{
  "experts_per_token": 2,
  "d_expert": 320,
  "moe_layers": [0, 1, 2, 3, 4, 5, 6, 7, 8, 9, 10, 11, 12, 13],
  "init_std_router": 0.0109,
  "vocab_size": 8192,
  "norm": "rmsnorm",
  "norm_eps": 1e-05,
  "rope_theta": 10000.0,
  "attn_scale": 0.125,
  "init_std_qkv": 0.022,
  "optimizer": "muon",
  "schedule": "wsd",
  "decay_fraction": 0.89,
  "doc_mask": true
}
Below are experts of layer 2 (counted from 0) of a mixture-of-experts language model. Rows are named router (the router's row for the expert), down (a neuron's output weights, with its number) and show model dimensions 0-255. Each number is 128 + 32 x the weight over its row's rms, rounded and kept within 0 to 255. Numbers have three digits each.
Before each expert's rows: "comes before" lists some tokens at least twice as common just after its tokens as in all text; "raises" lists some tokens whose logits its average output raises strongly, later layers aside. This comes from a sample of Wikipedia text that the model never trained on. Tokens count by the router's weight.

# expert 7
comes before: " |", " ==", "==", ":", "===", "s=="
raises: "\n", " and", "-", " in", ",", ";"
router:097117147084139098125136131115114094121091136101164183178151056197166133098129164117141105144091159083096084184194121130081143187111154112158182117153159141146114154157104150122116112119188107092134109149091174123162118127086091149111134122109128119173105105115151113141142119122113071091201142153135134094123213134174195156095151123123117164118136145119132149140178087155127095108069123167091152116093162160179111136112156116186105145148151113152100111124139144165109147153093137136231155106172117109092125134109137126059138133171104098136152092083110140117131116074134148099062161169140116053180130078125102145151169238185134126125139103120185125088095189111034140132107175070114101113136161108118087147153110113095094085159129080204146117133115103131116138103132111
down0:214180188143150124138162129184120126125113102170093097163111155076109117101090100106030132142140168115061065199166093151120119121097128101153102118202072077176054075103126117131121128081114122152122129137133121104174137163106137144136072159118051162154158063095062135100153101157142104106152149175182095082183175097150136088121148148114087047132197068152149150155124163159154112124117166144127137150169126162088127169156132129153087108129133145089080107104148126107102063142125106131129166167115158100103163110094125122104082120141071087094110091173156168125124098080155151141130116121128161135152104123162146095156109129121131133146098098075141167104201080129116129097080167065119129101085143095133155149138137170176132174131119131139076167138151114149134132102115117
down1:151071113167167063200201126092142183119178085094144136138174160156077176078096168106125104082144141186160131099128175175118102123181150094084091091140154140158158100136110132024121114072130128132163113171151150156110123118105121149112150130163093168150119211140197135131073107106145133124143152145046116101069160217165127193106093123134141151098123141112081105152107195123096121109171164161124148131130138138153141035156099068153102116104102142113153143149127073127167070097118105154157106122101152100121166165160155123211157109141122111115160156136114140077108122122091096099138135136093120129144159126133183091120127142197157077117106101160132148080151122125158139130090129106124180118148121164096130133163144117159128130140167145084084083101086087099133097117116152
down2:159100116116184168162145139123071095107129118133117108124068168180112120124110100160152105108136044106148067165147160127134119075097084104143104103103128151142143144102129165161115134138097109133073120138084123148094106103166101096104118119130121113143146150063104167110128147146152089171151133150172194128150136167095110095157108095118181084126133089146148077139099128131083148144120120086162121115130133159104142198093124090172175178162000147133177145172140165077155100145089151072103213089128145160135132133154133114095110108124137141151159140089141171073131096098205155144142093095166106195153119122125199130135114090136144110152137169122122096201194147144141113140153185100125143147098119079196151108114120188122096146128165139181113110122146103165106204174165154
down3:082152131103172089079095153111143141204149097088142172099147068135063115112191102166108158164116080126086117153108125073161206111101162146143148121132129105158129160154091115149143158153104129181092102159095154106174071153119148193138115100127124099108110124125167126167169132090128168156188177116086101118117098158071126103151111160150126129126081107122153124110122117108106133135126132127149115147097132122088081133153100124130166138086163120167167107121113149131089084185114167102167150148155185129142116122150186114117089174141161119156139185174131071083123162123087079109165146207180136191077132074132101187040118126105130101161148121145123176027109142098121148170152152114144151084106115118143118092115186158183191157121117141196100168096108180133099132097128082
down4:148129204079112154164103155105112150101134022157141130115162121114176150125138109164134082174101118118078161157098140117102114120183113117091089135102153123136162067142108108127111142135188176136093129061118119084095079105163130104164101083127142086098114145067104080060130171161122118122117148118159139152085118118074082186089147142199162175193128094101112096139128116175139097145069115102071162091110101136142141096159178147071167109134165137097158115132083139100108139109174138113140071178088093167161102152153157224098151072123117076112163124174117104135124157146135120114187071173116080148126190120129137167100112128155119162089120158159134113159097084167151127144169162140104131090105138115153134129118162132092145120133099164157112166189119169193140127112129050
down5:112168165106151147155152134147103122121085185207116106129135097124145125165151177158116193139106159096177100114148102166098126148136143144168091041136127119064131071176192106115121130114141130136192119110132092127115133056137102121066150150159121151133096146125141135072139129039058107182125118155164096111052106135105175091126076122102154139147150091098150077083134129115090078148196151086145106108123118046128174104141129137104073106095177165155144115131162095111123107115092175106082095126109157118123108092166116159117114142142068129118122102115156141106124053115102109123141137143086150071093112096134161129207099139143124080142123127148119155123152164143098202160127118152104129124096132140145123105201130082046128154150110133098053119202120071146146157167105113
down6:099116130073134194152144145086154154160145151159172085105160159121114146143152160120105139150095158145102088141084145121115112096106155150149100121156136137063059176175123133194062068147098090125105116152132176101095153087095126094163145154192155141115141075138106157139104074180085139095187190089126118121159086121122185124120142128129157103203159154142126108118092126145095170107162202153187128111138154069129134089171104118112146118100111111201125093110123130109164190117167083157124060100130153198170169102155188124110111142167150131165160094130103057116149074116118154160123155090170179162095116112116130126117122145080136152123123080147126154168132153075140090104133140038139178103093141161196117142086111135088152155120154132112136105140123100100195160170171106
down7:144141073154108113102149155109182160128120113175104116084161171164063098138133072059062119097104100138075125121182161155090120121134142145128103155129132122149111101147097132124155169179127083099131111107136120096157154127081152136161108142098108093105099100200106100130160141099147148158145095112163128108189100086119185115160173103170066191118087091127137147181154140145143152104072155144128082185110163167130131127133062146193141038124161155110116153182100119142129136101116140114118073202137028133104152086133117145112164169127115171082117189143111147079118146088134105188157119100107122149109086133111155109116163118089123126150110136095062128091122130161155075099130185142071176172082143122115121160065150160098118116142144163082143136110191100086125123101076070
down8:142116114143149134138079075118097148103175094114082032108170077137111116126163116146124163111166125137106122137140089177104107098117164077153176110079106152171158163077114123083137166127154116156110176157174110120159125148165161136124115099155157145111109101105137112208105152190190146170073140094136132108115126065167141159140108140157131041144099090152098098144147141127047085153183121110112116172121091067073100120147172148130135156088156108125127168118110116139128116128126130107172177076119194129103091111118205111135176166136107127124081112139094106155112078138141174108155130123129174149152173111178138097114136108019080160155142105102118101112105120150121193055092070091105128094105144132149096122094129170164168139114124076102130151095084130189152084177122094
down9:131152133117213114177155151079116143128060148099112135167144149193143158130109125122068123098130099116127116125132136167067160192183131140144101093104190114174143141101141135132180182118126104147123103127166088142104131131137108196182117104127120079151121118115088173093173135146157132133087150095153135143083102141086249131096124102155122085170130075148156103128174175102163108124131127137134108143101105072159116146158194148173147146148137108130083124094162191172098114146077161111149163135185133168134146177134188160093150088111143145124099152107124186102152077153154177159084125122119181110112156112103070122096110144115190137157129116178100147191087137142127172116146078146101119132200110177061074082101092101117152140113078138092113095133104127078135143101175181
down10:120145137166102124188133158148120187157089165130116094110099132114144137104085128121069120141129129097145143179083104111146072117199102143149172102091105129132165083154121089128147157171091067155149084133056175115122154115114153098112168104157104092094124104127175177096082089154145081095165146109133126173138158097195090159114175152074126198146152078101122184100151128124198157078144138126101155160142115158204069126135157128176114165085081118132116144066131092166101083112173144124137114182080153137119111122166143132206069076155095142075121120098149175112190109146109173092108180082119078147169203115113094128153115123142103140104136099164103120116152186145080125125122118117081152150108104113105152146133136118118177075082141114141119064118150078132123177072106140
down11:096122056082109140164109144151120085147097155140180084205086127155126173138155117164161074105108098163149138106122130109147132090131168136164144173077165160100168168098135129141107142078122169132161111146103141085099159110141103124122189116136080024113162170106134111105166104185150125085111106180145182131170159145096129104114106141109126159179087092168130123119109128118089108133099127172121132132142154093156137137126161071124069158131098109119098084157099124129162138105142143081146052091102126156161088153109169094120133132128193120170092068149158081106125155162079065096115150136146107137124160157095105157168106160181137139082129113115162220054107150118175120111127106094161107060150131165118189147222124089122102115095145138154169193099179153151168105158144133
down12:139149079096116122141159132100113189119113069119076120100106103107129176170145133141142143093144075066187188127098099121167121111102131101140115064120114168124139127149188085122137100162075134150116183155144073178144143171150117165141120139116129128187115158093119163135150178113145106094096081189120164161193131121132133138126160151166143141134116195090193162099185137167082136127115100154155200125157177120148143139156129117177117142091129092089120090151143127111080146149184118128135143069159098163155109050158096129092159198084121154149114093174079204166151166152113142088166071167085126163111127095084124131089139132116114115195146125088187104160098121138166135087119132136116155104108065068092074079168082165153120149090084140139158119120139088094146154160091165
down13:124099169136147067102148109129130117137102096081172119083130111091047118155103136169115178180126134121151088121149105157194157107145103157103106102159125124097120121106129139096085174143199065124177114166151125089085116113138129181149128129175161106103143152107172061126160097185126157196114098118128111141130178106117122172098149141128082166176102109153168139123112091142146127117124116117109092167183091130184185128143118111130156103077134124136067127065064125103128159146078080115132189125112117142136157171138116128180159064080199134132121156181136146126087122112106063123102164101092145140155143136151139156175202181167212115105148152117120169141160132133143141177180080151114104095140132137115144155155127205093046098199072084113126108107102120079101130131124161
down14:149135170133092172133119149101108067170100093162161178132174112162175198139096133070101175179128168110123126108094096135074162128132114130110143105194090153142111125129139108120130150133138158056145134153097124134121097115119132075129096133057169168151096174149061095087118128101095171128131130084101083150122173200149101147130078158145101150088114149089208128129106195171148096139094101188181169075148115164143116093192148156070116125092140082105114162156122132138172124129106128132174168139089110181131105150138173084049155124111069183140180169193199130182108120075125129168170070133169160139113063104096092113166085115168131127143108140148124127114144123126108140185129099087110106115143125149131114162123136108124111087140128106077117131146159143142107109118066182
down15:107146140067136116132143147186132106164134109179134121127096134103078160112129134106148153151102128131146120096183149137130214158129171088104118083120104096125136119134174139117137168109167143096142141112104146048141119146136050101091150109108148139178108099110078115162046159134162198084127144155118127178080141219227073128139112137165079113165141124103073156071149160097072179212081147214166150125151052157184159066182160079075112121113129149128188204101123186153149154121111144183129082093089143138113132166140139141154132097115149137132096113134120137161150151113147186039146139135144097116119156149168154146138124159108118135148113120102128108138127094114145139148119136142135077099184122134125106132103132160119116095131109074148071123120125090090135117140144144
down16:200108166135184151118157130078133095127092152079141155203159135075154166085086081183105124147129076150097117103152076116121135108133187094121108174089162156124140119115136136128141101143165175135131157105148094148135122073152176121160106127148103106096125068109143183172161069146149076185101125131161141139073143156116087102130161101153166143133105087121138078180127136148154159102168107061113136084047066189076127165154161104134107115109135144176140108158124173061104118170167166166086098085155139137099166103102189203146109161142092140104122131124102116121138161182116175077148135159157123118160140148161073173073117148161149103152132113144095074071136159164128128167167113048078159089140104163122132148163087137125132140128129080082118157146096114124066099124132122
down17:206116139171149140105187124065104108127137106069135202149124154139099192136191117129126140136162114147110128185127110128176120118148096119155137160121160148109158133120123085138148156132165166154043141092104100051165130142175126151193122077080081150135135149086146128127098093143192104031125094171114094123086123099149106166140116157120193083111151131194098112135166096131183127147111125160099123145083123120127173145117152138146125099113078091155152108082080124129161145151106152116158139064164163108116119162193173085135124176117163157126147159106099103145105111093147137205086165139082122151067121168096126088087131107167138109156123109167156132118076092154114166141125174162161104086120135115088093176110112087147188091158120139121137072200157166159106088144174084
down18:124173091150100124110120149106115135164126147113084050141091180109122098156077160157102136095128163132156115153147209114127141158149141096063101158165135135094144097143100138106108160114129153119157143133049090158130129124100120115130123100147195108091149101144139154119079104115098182050118130128115115171105124116138095142063091171146083121086153162105102110090129133103129152086151136167106125017112096119166132141091071081113082129136125176110137159111150129108153124119117124157115071143114190141139096100089154100177136118091092198102165109104165121211087162166054110068161112131136169168160148149066088136153117079091155146113086148130101116154061188122165132083118115154090143152078126124147101111122102098136161138101148164044130119224091145143156068130116115
down19:174174164158154221136145134156132143099161124046076128085125075128180100078186117168168120156087161097124128121161087188086155111103069109107151123103198145108127064150190119120133133130156145149141158114118123101148100171134134128031122141097157156132155128135140101170042165137113146155155095122119085135173137131119140190126098183106203180126152072084107201113208166145108106191142161150143157107060109134114165074111159133157179173151126089136116128113104055095169087094151138096109075116136181154153128067111082128171128116169121094166132102160148119138101098137144102192135110109146136128110140144126129110131157115149126172150152138119126172130138080128103137119084133133096107139146103118126130159121078157094132090121090068140106146108127140151210110110123113
down20:210099125100135111106096134189114075123104142174105109123170099140107138167105109121107070077097122178157112104060115107136057110160119154122133098087195101129158135116180124141155087073156152184088147141149186043084127154164147135152127079167136166056201128118046154061056132126081150087118150133113119154122108147122117080117137151150141113160132144122123119092152124136156130179134161113090137074123121090129099115150096092096150101127129133180139068065133136143174133163097084145070142128163118140161107068122139113102089068140120155135121119124133120105148118134114112045183056120128116147118109133135159136111094175139124142101068159117123160176177128148122152202179120175085155080118080152135148176126104101136132073111160148158159070121100111100102115123120181
down21:147168119149092138179180115080138086153092137064170208156111144095118162141126127107141120127142149101142137109109109128069180113136108115131095144166156107128096181127094147146170125174109077140169144132154139111180180122132140127147158118120140154141104119130127116082132111164135135133140148116116149099145106098103153131163144119051137131144125197167138192168167135093104116108091140176112102101100143116172200212096107120094136110101130104143097138170123145082082115158136161168150126127132116120134163182052134168099255177171108099135194140067118127124100087064149124161134161174106099119186152151135132204088136118108150124146125133109117139080107133137073132118133101109052092126097167182082130120135182168112101101147184121058104105117174163203177099096105145
down22:128162138137116138142254099130146110151142152089134178168089103083107098100090113121122071116171150141121195112167067095083132043137096107139150129105102113116108100133085093108141149188139136086125163123186101114103134138117131116155113184114087154140088119123083118158162218124122147113123108133117176131134150082128135136107158153160124118150139144142159135112074119119134091154183149191154052105063112171143095187073165082111102139079142140123092130125149188075117095149113171142138184094135079097148064064137111186146164129119114146173154166113096144103109146182133170118154211166095115106081037143137104105134141101130133093126074125096092105173137149140133156150125149110108103122132183139105117153120152130177084161183137150099114139148076150162120106092162168
down23:165108158078171078109124072066183100136115128130090087118129131069177116132162068130084176152151069076094140158098157147123110136155152113131132121089134106128132136184151155139140107131148121128100132149134106136140145158118127092099114142096132194066055134114156134108142107148146094097143076149130092162179107159188152140149145109114164108105202120116156163125137128091098086099029060120106148113117144107139056120152117128106091193125140146056121139118123136163132153106095165147132121129169155173126115130137132139125084122134094129123112152064133183148121128120110153105124114136149096107100112197042119149137131108150101136056110101060052138134123126183120118173096147067126169192114089126141123174078089203137180130107055149128136130073148132196138149060161101
down24:120112153166132223150079154179156124167117188136175106152133077148103135142097124179153124141111144098109107130136107143108128089119130089127081132107116111130119109120198107176071121073169124094139140055133051151184137119096132140117124138116201121137160142134129132178124145135141123163151154117069169109135104139108149156133131157109132113168127147124189112102185098159112133105128112128111116099141166184117108140146113123141131146121083192137159156109095085112127094139141113102178040101109151103157142116179141169143157167147081081132128138134225146170128083150138138089047084072139153114108130160109074119126102111110105063131121155087059167091090098192096150108034100190090094080158145145078074063122127091126104172138158102115090104158113095148074142131140132
down25:089131117170097123148120184169146109123130120175117120093097173182147106154176175185120134116129179110114104185164146150193067090166143102087170065109141128132184073120110191138187199092104132089111124138132108092163126122194117116117081106088094115095126040112131151108132104097127165104130154150165097154157133072117109113053145153156126165157180139189110095151127156157133100053104136098143089160106088102118182124185089147159148081145131090138210157107158128155132085114092129092163135094122137140191141103164094133179149091151075151104108135124086114140163150092136113142098112131129163123164146124119221169112169129095161120196157081101090127147117179171097152139115140101134136096182140132173150100153074166120120119122128102141137204156154134104140106149113104
down26:098105098129176052128114132141143159090109134157097092128140139147133062132068130163139157114147091169151126126166149105151102133166129081157132168132126126130118141088158097081115130136127151175138134071110113112128145075110147164155161147106107063155141117123133105085162091128149135155135139052136109149082141105157126106169132164105123125188104077101121130124103147140143086152130116175156128159092059154162116121109077179121194078130095159157175168070174108085136199147173097131127208065147149154152132082133134125039133108074085157141112146162118139082122148154147126182119081100144174066127121152155161159121098148129166161184122163085177159126184163162139138110097162110129163090142064099044139088117120148165140118148099159191057106161123164080130195084150111
down27:143134126079108176161123201094145180074196150129156185169109118172176108145153144173160128159104128199125115099142118116112183119155161082131116154066078138097148158110123116080129081133141196144095052126117182081156152112118109117177080116123125103095102171126108178207156190103107096172122135104087133095077114180123090174149096108163174118132081129104103151170138076134135119211087105128089140137132109115135168106124160123125144158148158112140127118188102113178105103118077116077137147195103097126160173107131136147107161132140187113145080181120065117131152127119122076129118132083137145138163095090182095104112128131143119152125124151130113143138185159093127125117129144165156135072123111096078157127146078139173106098103120083045088064072189116105139132156108160
down28:118096157124121163146085125053124093121132054111097165099138118095181127112153123152159123118112091111175136135156082120113113096181134148125082176089107067124156080131121101150127121197164130115160171064123132132149056074123161113102128169137166083104130152085189119135130157182128095116134153149103121114107125167073165117128218086128140122143205138130121188099128094150185072107082167129127183137118164157146170129130105138136214118146122093124139073134140081149177114150173124098153117133194127123157162134153113100128137088095100191074119127100163193127145083117122129106092178105142170161119174157167131162145118083139175152160181084160129087120106133113070136187110148077164088058109155059122079103129112119156111112117121087160114123186118128071160110141132146
down29:110152137138148134136146163136134154121129119196143128158106107176223134164155119106157101185098082093079112114175144159160136088166123129124100167076090140176070126148076111092149100163120084164184162156119076072160123082109245087136149146134087138140143136121140120098105099114102147186132144166172116141162098115130154070140126125124098079170169143166124076116127164142169135112118114119131187137095071090086133091191202076122182118143078053159108127130174085102139134139120152149111146106139183149106080138181186166157200107154157109198138069111092129202107101116141169113137142120168152108181091118109080139145144174128110168142129089121106103100132125103206154126126125119152092126091151102157070124123114153109113145139139150128074108082116126141138147139152128
down30:090110122112165107110102114123094136169119074082110147053149126117142145141176146088090086177150111084136177140113114119131182103083128143192141093104131196095156143133138087112142176127102178162141104127207125124125129100088132150129118181135172159107123160156137179047180101128104177140146148148150091179051136031163154144093209136122112136095148178110151133167175095109140173140111172098103079139128114156117079133120111066133106110087097138089147172117129167146107164149131126101126084082147098093089100126147139147093157173153089133123161162154151179100100080050116113158130120108095109083117116162168177125157118126121198146103148099124161158101175151116177144082156102105107107092115162194168150098084088095071082124122120129169084089166115168099140126111105141
down31:148086216085123162174121130120132136171128116139167140131137129177094131152168092109119088117084101138129081153135146130106097154089146150140151153102157068075132181066133178125161065107152141164129152088084212129151055103123096137157130149098109155136143062114139118092136123109149110085094120148115078173133100124101193149118142098148127141159062121090138089126124108126061153158106104143144038183108079142160058148146082152132066130119099155120080075182083112156147133153138119131163142192126213134108081123145169061117113140144167102174100139124147181190155164141141103144090144117078172087161110167150116111070140137120139063121091142124174153069142138110104169195109118121128114172132161149145116167115118137134121061088091133087109078109135102129119108132153137
down32:147125158173146142142101122098166084081114128173132126098138210202132142124135153103108180140128072163125152105124143125134133110140185142074125135162103101127110149109162102113137098060128133095133140149105177172096056104084145182115126159145142126179134158133131098127143113168104143078140076091138152208103096206121165166121120118094109165070158119196108155116137122122133068098071163097111081126099077075068102090112128127090112185103122095138118168084131137124178113120111143113153153128161109171158165109168126154139072134159160127120103101098108100145213120105130163181153130151118148134179103131122177140130120168110095068128122103097103117135119118114065152173111114104123138103151144196024116084141168129125107117125107116186207129142147153202141163046167118
down33:139172131101116123168131105162116141090115121151129083096152085088147083149197110154091143092130158115120160159111089113127151110081117168133118114135115125093159097101072143164152188114136188104104128135125111168079136089089123147100175121141168104126092109103183149134087126105123076144106066168089137125110066178184017161148162159083101131155153133129144185117169117143096214101144088127097131154066158106130131097109095133157197113143103176037120065164101106108170115138119108119166057172085138137150179148094148149128149043127174135129117141132123081127119113106109133056081114136099190131194077160109121118178086180103143145106130159145098156129138135042141133103148121101072142126097148097103136116119123142110154119138118077104152158117109125182183108128147104
down34:130138147115149166127116144125102081106149124088050092171122176119163137144105121159117117148105140132095131149099110159153182126118120174180140128164111187079128124073091146167081089136159129142144086126133123126158120183114072136146130096117117139144187114192105119146077059104111154106103111125150114185085053141161105179096086134123186087147126074105106137093111152174154095133133154079101174153113118189121134105161086093086152068091143108131143142205103088158119111140143135146147102118216062124148071135145112155137178114136157145143111119140154072217141164092196204119176160083060145136076106089113211147128079137149176106106142125139113115153157174065081151113117156128141165159110125134099141125105129091087161082131176141117132150121164112165159155140158131
down35:053168154152131106122106176116151163121036139063113141123166137121153134099134063120150176131164140123110139167160123103125040135136136105121084096142097100101149145081172103179125151071152107184066109096092165034084131100131134103136119152117094126067088143137118106106166151136168136137122090124119154116119169097185183068093170120145143108145180147086142110109105093167150165133071078124124167098131150173151143148116134166137169132138117113197179136155047135142118073126150092102119137117137108159164147112110122133156108067172118148113108125152155104149191148163114186090100091109182126138112095113095050082140162117127135163097140156129111135147108123111051147119149187078148093085204138112155156116122141107123105181090093112161107111080134123149166097138201130
down36:083132143142138166080134107086176117127086095115141224114116132143126125126108098083099165106111145107137037153142116112094126116111094126174112110130103094164103110113112134179127114141129137191108092104070119069073132108098149126094108105155115138115167112067222088173124072177130126144156116104125085170117153153153098120121107098152072124088133130115166121109132209133165154111126139080075165130174127117081155154121102182080228199129157144128115163167105079146065117123126145114147084117127124109147120129165096088075110102098159181122099145165133107138108098145156161095130151105156094172079136137212080086156113177147083121094145111100079151086070113116130103112178060072157174107131114131199111078121157141142174122153082096122152106116127101137127135101158112
down37:128143070105106097177121163189118171112102155201043068113135096153118126140164183102106154133090183117119111124096065209148123118076111124118130096197134093054101151117201181095098091138160135194112144089151157090141132066113133167073188139166140080175181147187103173120125144125163118183107154104143136111125107173140143090151161101085118147165093126150138121178137135108105168100159131154124145150095133155136169161154131115131140159105117129097085119129096122069208147113146116139135162141083162136160078091150122097162051078154132144120183119118159149140179106076133102140128080146124151110108137114124119158154150181125115106146120138137143135131140107193167156099102180170114126156144190119144112053126119127162151116139136047156136190120158100162111077129122144
down38:238178089119108097080139124087170137106184154169107085129139132074091114169119129098103181169112135152046090118135088113143127139117136087048113142111109167118091104141134100172161073145142109158138156108122188121077108128105165130118112117141186177140098134105162176152096130172134147134095171134119130125168076161149103062114127162128130129093158105206128124098156177091120173161121116128117135114143069141148091097107052109147098119195117117091100145141109162193102189134139125141121094110047120079115132128143077143134158176130181097102131154187124196143099105069126214096102149115059113073155098137058107145129145096143130144111100150198121135149136123112122096130152100161125138141138195133096119127139124116108171097080147132184134086142124095113163150148130148
down39:097105139135143149155145111127126144155181164186118133114129154106128087171191110151142108155098123124170200123095112052119159113151135087114128167148151129094100128104080148145154114133108127149159079123084129083098104162189126130131171138150049092114119088125147095169093185117103128117132117126110103127155168119107174117177179145112142116147107099093134086135183111104110139093131090187128141081135140166146169119099119094091137126164135097117054178171077113141139146197094179099086120121108087101108130111079042187040031132084119092104049161149154137081158111209122089130140155145141164110132142169114116124119096139119136147115149082152187070132133162206078162147154129163151100145131122113138189149135142149128170150150133118124050125141114075131141129132095193
down40:082137129126089177080091151186126086165168114108146105130150128143102143173165060109169136157189156139144151095118148164069121105156149125125125173095130083177114134124110144126116089107140109123120059146100113056139082058182113112165116158078136162105094072124057087146087120098067139159126106106146142127105058065102073107123169118111088151144185136084049147107100141094113137114163145099146146190113151163103128041173158224116085119111117119179104115118158168122115113147163106162087098168130139142146114137127104171074132134167089121170116146109078127132165186107139155099116148113157124116160123117100199110133121060163195100180142099145134101153150115121106154119121118099099136132165117098156079107114170096094159126127109109108113139140109050174166099167094104
down41:066163126159156081093093160170084066113159065145084165144127114130149133120148161113139117151136123091115134124144109149058163148141105151055143139133109151131155133114140144127090150123159098086153135100124124145153101126135129144122166145121081133133126104127123092126130114099147129093138194178181100112123150131096055071101092104146161109177184219182218109156158141120182120077158141142106116121122075085131146119165184139181094157149072136154127137150149162088174104148097163124130088073083156116116104072085141144062120110172117146108134213117111157221138185137112119170086092090117156183085108137129126149137132147128140130075051100141168092131094112159130095139139128107071141153113177137197135131188168134074149142106136140139140102097134179125054105141129169
down42:137133140192132138113121060136133144093154160152124103083160097073112118099156121126146114120147178158088111097134124180131148098145108128067130106139120162110117149128141115143141155097211168081127109094125147154206122151168060114106170168132160142081191169095114111110144087105144168079116129127119158048151089105093108162113117175129152142158157166122125105095114121106086143144103105123110146166127103097142178108193116065117141072060125097129158117055174093109178150152117120079169093203135159126133109094167122144127169056098122107173154086165149150191124144112100114134134122159117146161133155075159102111153206149158142172116149153183089163200083147067126199116111122133170170143137138120111108145173150148096157129065113110140166079178139189166129082105130159
down43:086131117116147105139122154091106126111123136058143186143163131104070093102104146140130085074137126129128176167166097126147156135131016114092087156131071143159154100121154113119082115139125116197098127141117091129138121148125126140148097200112177073197144074096161170114092138126116143069111055094159077177092101151132173134128068138077149089070086094106156119153102098146128126120161129108117201107171103069095110093140113126085092107119101142122136110099119132109135205131075114022164111181141138112109094109183152074098117108115150110126111120122160140180153089158115105132116164107160141186056082064099126104107166168151156110179113140073148092045118090118122130127131137151130162159167142113128119124180138137117117149103129146181134097121143114156071132089106151
down44:101112111110122120136120131128116177180156136154122155141249119144091093221132121093131160120110095111106111072092099167130071114140151108115156115048153126151183180142093160126122097113140103119168172085152137118129110120101138122118110113128091120112161073144144076098089176097138158097125107165096109058124141095146176097163078078123154106120119175088121105035114143152085143142148112189086130065118160095104219054158147106116130147178178145090103150145136104118168080130111146112183175125078211130193073102133155085140141151132116095123163103128151083140145121124148124160185111097083074129090102078153137131092100142123148116113123130131067136113096090110113161159125097108164137152118156114149157119114085051131141109130056123140104168090113116132108084108140101
down45:166087093108073126131097208149084080131156127144075143106138114162143148113116134148172100134140139130113127173134154146109161164134129162071158078152119161136126157149072104105076134104125127123091134114147127119128151126110188119093106121129176090164196161160121120140091128107108149156122189176129151134162127081157094183111176134151102192139174139096098192096154159079155086139133066160116119108116179121205120118143155141177093108169073169033126097167172115137131066166082177143123148127189114120148171105171105143102142080125133077112102112088120131125137175121166077162125144142135126053097117139109082178129138147171128120145133123090081113139184150106138124147124121129204104141069079145101141141109193108065111149119036114148152102164190163140159098127077118
down46:152056130153158178184176132171143170131091103064082128161144093059127097081102099110149105105131189112151113121090128175149125110080141185176144123201084138087112179161123116181132122133153161108138056140113164152134128131129105179158157096128156162165139102107123137142115092195101189150095135123114169199112077093150154124164110152109169129083112168124141122094102146174164201152079165125071163166145103135095098088137091123167158072131081151175225132098141131147098105062154127062142119159142144087122145064107091116122159099130116149120154190063118119124104143116198112139122147168112128120152134178130168156144125116163097105124092148136133159082161148140119143092151095127142139180139127090090189153151128169151095101120066156137129117150138145126141127165121197
down47:182076122117120139136078122089094161128109143117145117150082087158194144082112174099167173154141146136191117123143113117107093155128111112095135124083129155128129141142087170131163123126126137111127110131120126102122151097137060194119137119150110108186109222136149121131144148159179132070113145095088126080165117152118094136159098162147140147123074124171122179136121151131145104152110216148067178114080147152176146116154100139058200140154171072071157116126152127126131148127129108086128160053167089079106161160056098125058060139097097107148121157091131118170120147094119153130161102130138151129133149110109209131137143082126096104106136089106073106124137139119115088133152112108098188064102153206130136138117050151141059158114107120120141125164095148118123136100103244
down48:089111165154176166184134161162178171155178123086145117111108150184080095075125083126110104158077132146139188177117165145165107088150129125101118141101141130174117165201090144167069123074163140086102138158118137183112126158142103182161130123123102094159132119151134147098088120157112134130085091097052157146129110136178135155182104175100112118104146102158145099149113052123116119143130142127151159157186166060159126107093120131088118039095141100122126156097141096135072128103144129152163126186113199143141072110141134115140142104106167119126154120193165129108131112153097189066083081156119203140135106117108162113102131071127156132108172137193121076093137145191121100096133098189079154110089085147077131126160132138112075159127180149173148126093145109142133080126112194
down49:128172142082120130138168097120137175080144100085119136127168124116166103107122126142179132155143148150086106156151150121109161151106168103098115201147113188089122072071126118144209135172109108107102146130100112116127146084108188110148161131137132126094137087148114205123142090196158120150106092083118117142091174157116156143078110121143138159213133152122085172107108162157123203214114163131143108066088140140168122151111150124095151197128166147145066133174097072119175110083153165118116093083116145142125175122116063132162113119174123108131118169085079119118115062077148119135079084126079172128123130124120181143117153104152168135121150174145107139178109096098154168151126178111084160171118120080211152114065139115178098151136143152127139121141119136158220123062130109
down50:089084107099139125087132160173139117112141165131146143157102123104127103101122121138164120159156161152138090083144148138155161153158127027139098195150123115058167106184169157178109139112169154103111189103133174154145125167152176075046165153147170097110149166084101173104103091151137175160127066135111087136177130158135114131158140106160182135149104126117144088119130117133121152131164149110149149113129140135118106122151222129092136174067140132141171101179157133149173125075109102078142119020135168176147111117146152110160125115139072145087103095110160089104121150153066176151187074120144119087178058160145112152181147110084092098114137180161168104138141109125124173134128152056112113102116161095111106096075112149122122154180163141164151138098041137154155141108139119
down51:137139136096088129090117190144149162104063119073091138153151150120148162138118160092142117158107081141127161159163195101189149156172137172118180127136119166128129168123144109164094073127140123115160104123104147117133147169170115141156104117145118175141130179163130153133168090199054117161110132070138095114152080138155162123088133143135169075146179114159132064141150165129092137138125099115087169141138149191109139146129114126090109152123132155192100091126111181154139098171085171087119077118129109116060100151125143162093065187077145110216168123102131126138179135151099166107104082143082132108094110122072166125160207120177191118133133193115093067082140141126124129162031090090129073128163143153123056133132178119165146145142145117120177098138154151117108102172137111
down52:131105127102132168115086134159102122119131161110129113092152127109175118164112133149128115106207120144093086157191124108126123121134169170095155169084148149082121174199126158117118097099120172194105117117092125119104201128093176132141117129143157072119107162116144139092065186111131132110102185077127073205165118070100059126166150155153142166118082082197146079144109126111095131131111139111101161113122171157117137110118105169134114081104073120133157086115110147139130101225142112159182121149135135136128139169134118169205080184137098131094134172101094162109089152097122132124166084122130137131194148169116113176074080071136140137128176126168144058121153115101154164121110180147118104134107100189110170089086202174178151115125123140137089103183085132103095129105089079
down53:079119110188108134157153130091113136107132150182176120191185111155094121109112176202108058145145127082126160093093138105043144113185066138126127141088166142148064102103153098189168109124096107166156166163155093149203161082105108172061155190174166143100169156114187053127143128126140099159131124122163125132129102161166090124138139148111128120219140115133118119143176110120112085086146130156164160111136110105201152197112097083165134119157133181104137104157122127145167116107158108169130147131101147118119158167127099130124065142168056142137126058147075126126166148165153107136163136144115092105102095111163132125126086132118201155138119130141130179160147102165094100175153178123124199137154141125119169148117143066114111117132185074157116092107160096138158114116132151